config = dict(
    num_hidden_layers=11,
    hidden_size=256,
    n_experts=8,
    experts_per_token=2,
    d_expert=304,
    d_shared_expert=0,
    hidden_act='swiglu',
    moe_layers=[0, 1, 2, 3, 4, 5, 6, 7, 8, 9, 10],
    router_score='softmax',
    normalize_top_k=False,
    routed_scale=1.0,
    balance_loss=0.0171,
    balance_bias=False,
    init_std_router=0.0294,
    lr_router=0.000382,
    vocab_size=4096,
    norm='rmsnorm',
    norm_eps=1e-06,
    tie_word_embeddings='early',
    optimizer='adamw',
    learning_rate=0.000774,
    beta1=0.9,
    beta2=0.95,
    max_grad_norm=1.0,
    batch_tokens=[32768, 65536, 131072],
    max_seq_len=512,
    train_tokens=560600000,
    max_steps=8149,
    dataset='wikipedia_en',
)
Below are experts of layer 8 (counted from 0) of a mixture-of-experts language model. Rows are named router (the router's row for the expert) and show model dimensions 192-255. Each number is 128 + 24 x the weight over its row's rms, rounded and kept within 0 to 255. Numbers have three digits each.
After each expert's rows: "mostly gets" lists some tokens that are sent to it at least half of the time. This comes from a sample of Wikipedia text that the model never trained on.

# expert 7
router:124132110098161140128136153130112134082124181144133137155144107125170118151125116101144121162151129114119145143117125160084108126140149111142159109104106114133103091121123121137137119124101079
mostly gets: "),", "s,", "  -", "a,", ",", "er,"

# expert 4
router:130129117150088127116123143157095139104143086147109135119173112133135130167142165115144156135155122118159111094149139149145128178169142130108159120137109132086170135120159090122128103171123136
mostly gets: " ex", " sp", " pro", " sc", " comp", " dec"

# expert 5
router:133137124119096092163136189141139116131127105101134149127096149119117139105096120163107129130131158114113121126109160108109115115174117136121103125101125075122126115134122115112133109076095121
mostly gets: " h", " their", " c", " st", " an", " e"

# expert 3
router:137088164126083117147109074127132113151103101147138101145097142119116095127153101151156155138140133126149167163132163158156127109094090075119160119148132119130127121165142160105159155131139150
mostly gets: " t", " r", " b", " v", "°", " |  | "

# expert 1
router:126164149151124158113138109116133127107155155144153116095161161135131128123124133143094139110114136137170140131156118096121142124105132126158142107129104123098150127093135161110088114132141143
mostly gets: " John", "son", "ham", " William", " David", "ij"

# expert 2
router:149091128154150126104094110138138161126148156100139117058138130126114114100167126159135104102110097098138106113173099163152116120086102162084063140169158162131116154110096109151152140096140138
mostly gets: "ation", "ations", "ions", "ics", " team", "ction"

# expert 6
router:137138138124161157128159116088172150170116114126112102180084128152126157118138144126114154131129108157083118139146123112109166137133156136139115165133157134150094145184144129119105124178139144
mostly gets: " \"", " O", " | \"", " U", " | D", " N"

# expert 0
router:089138092099177117110139126137109101143112144121090168140140099105122122125093103085107072107101124147089121105074102086140118100122147147152115121108155176166129153061103123184109166118150112
mostly gets: " was", " that", " are", " which", " also", " has"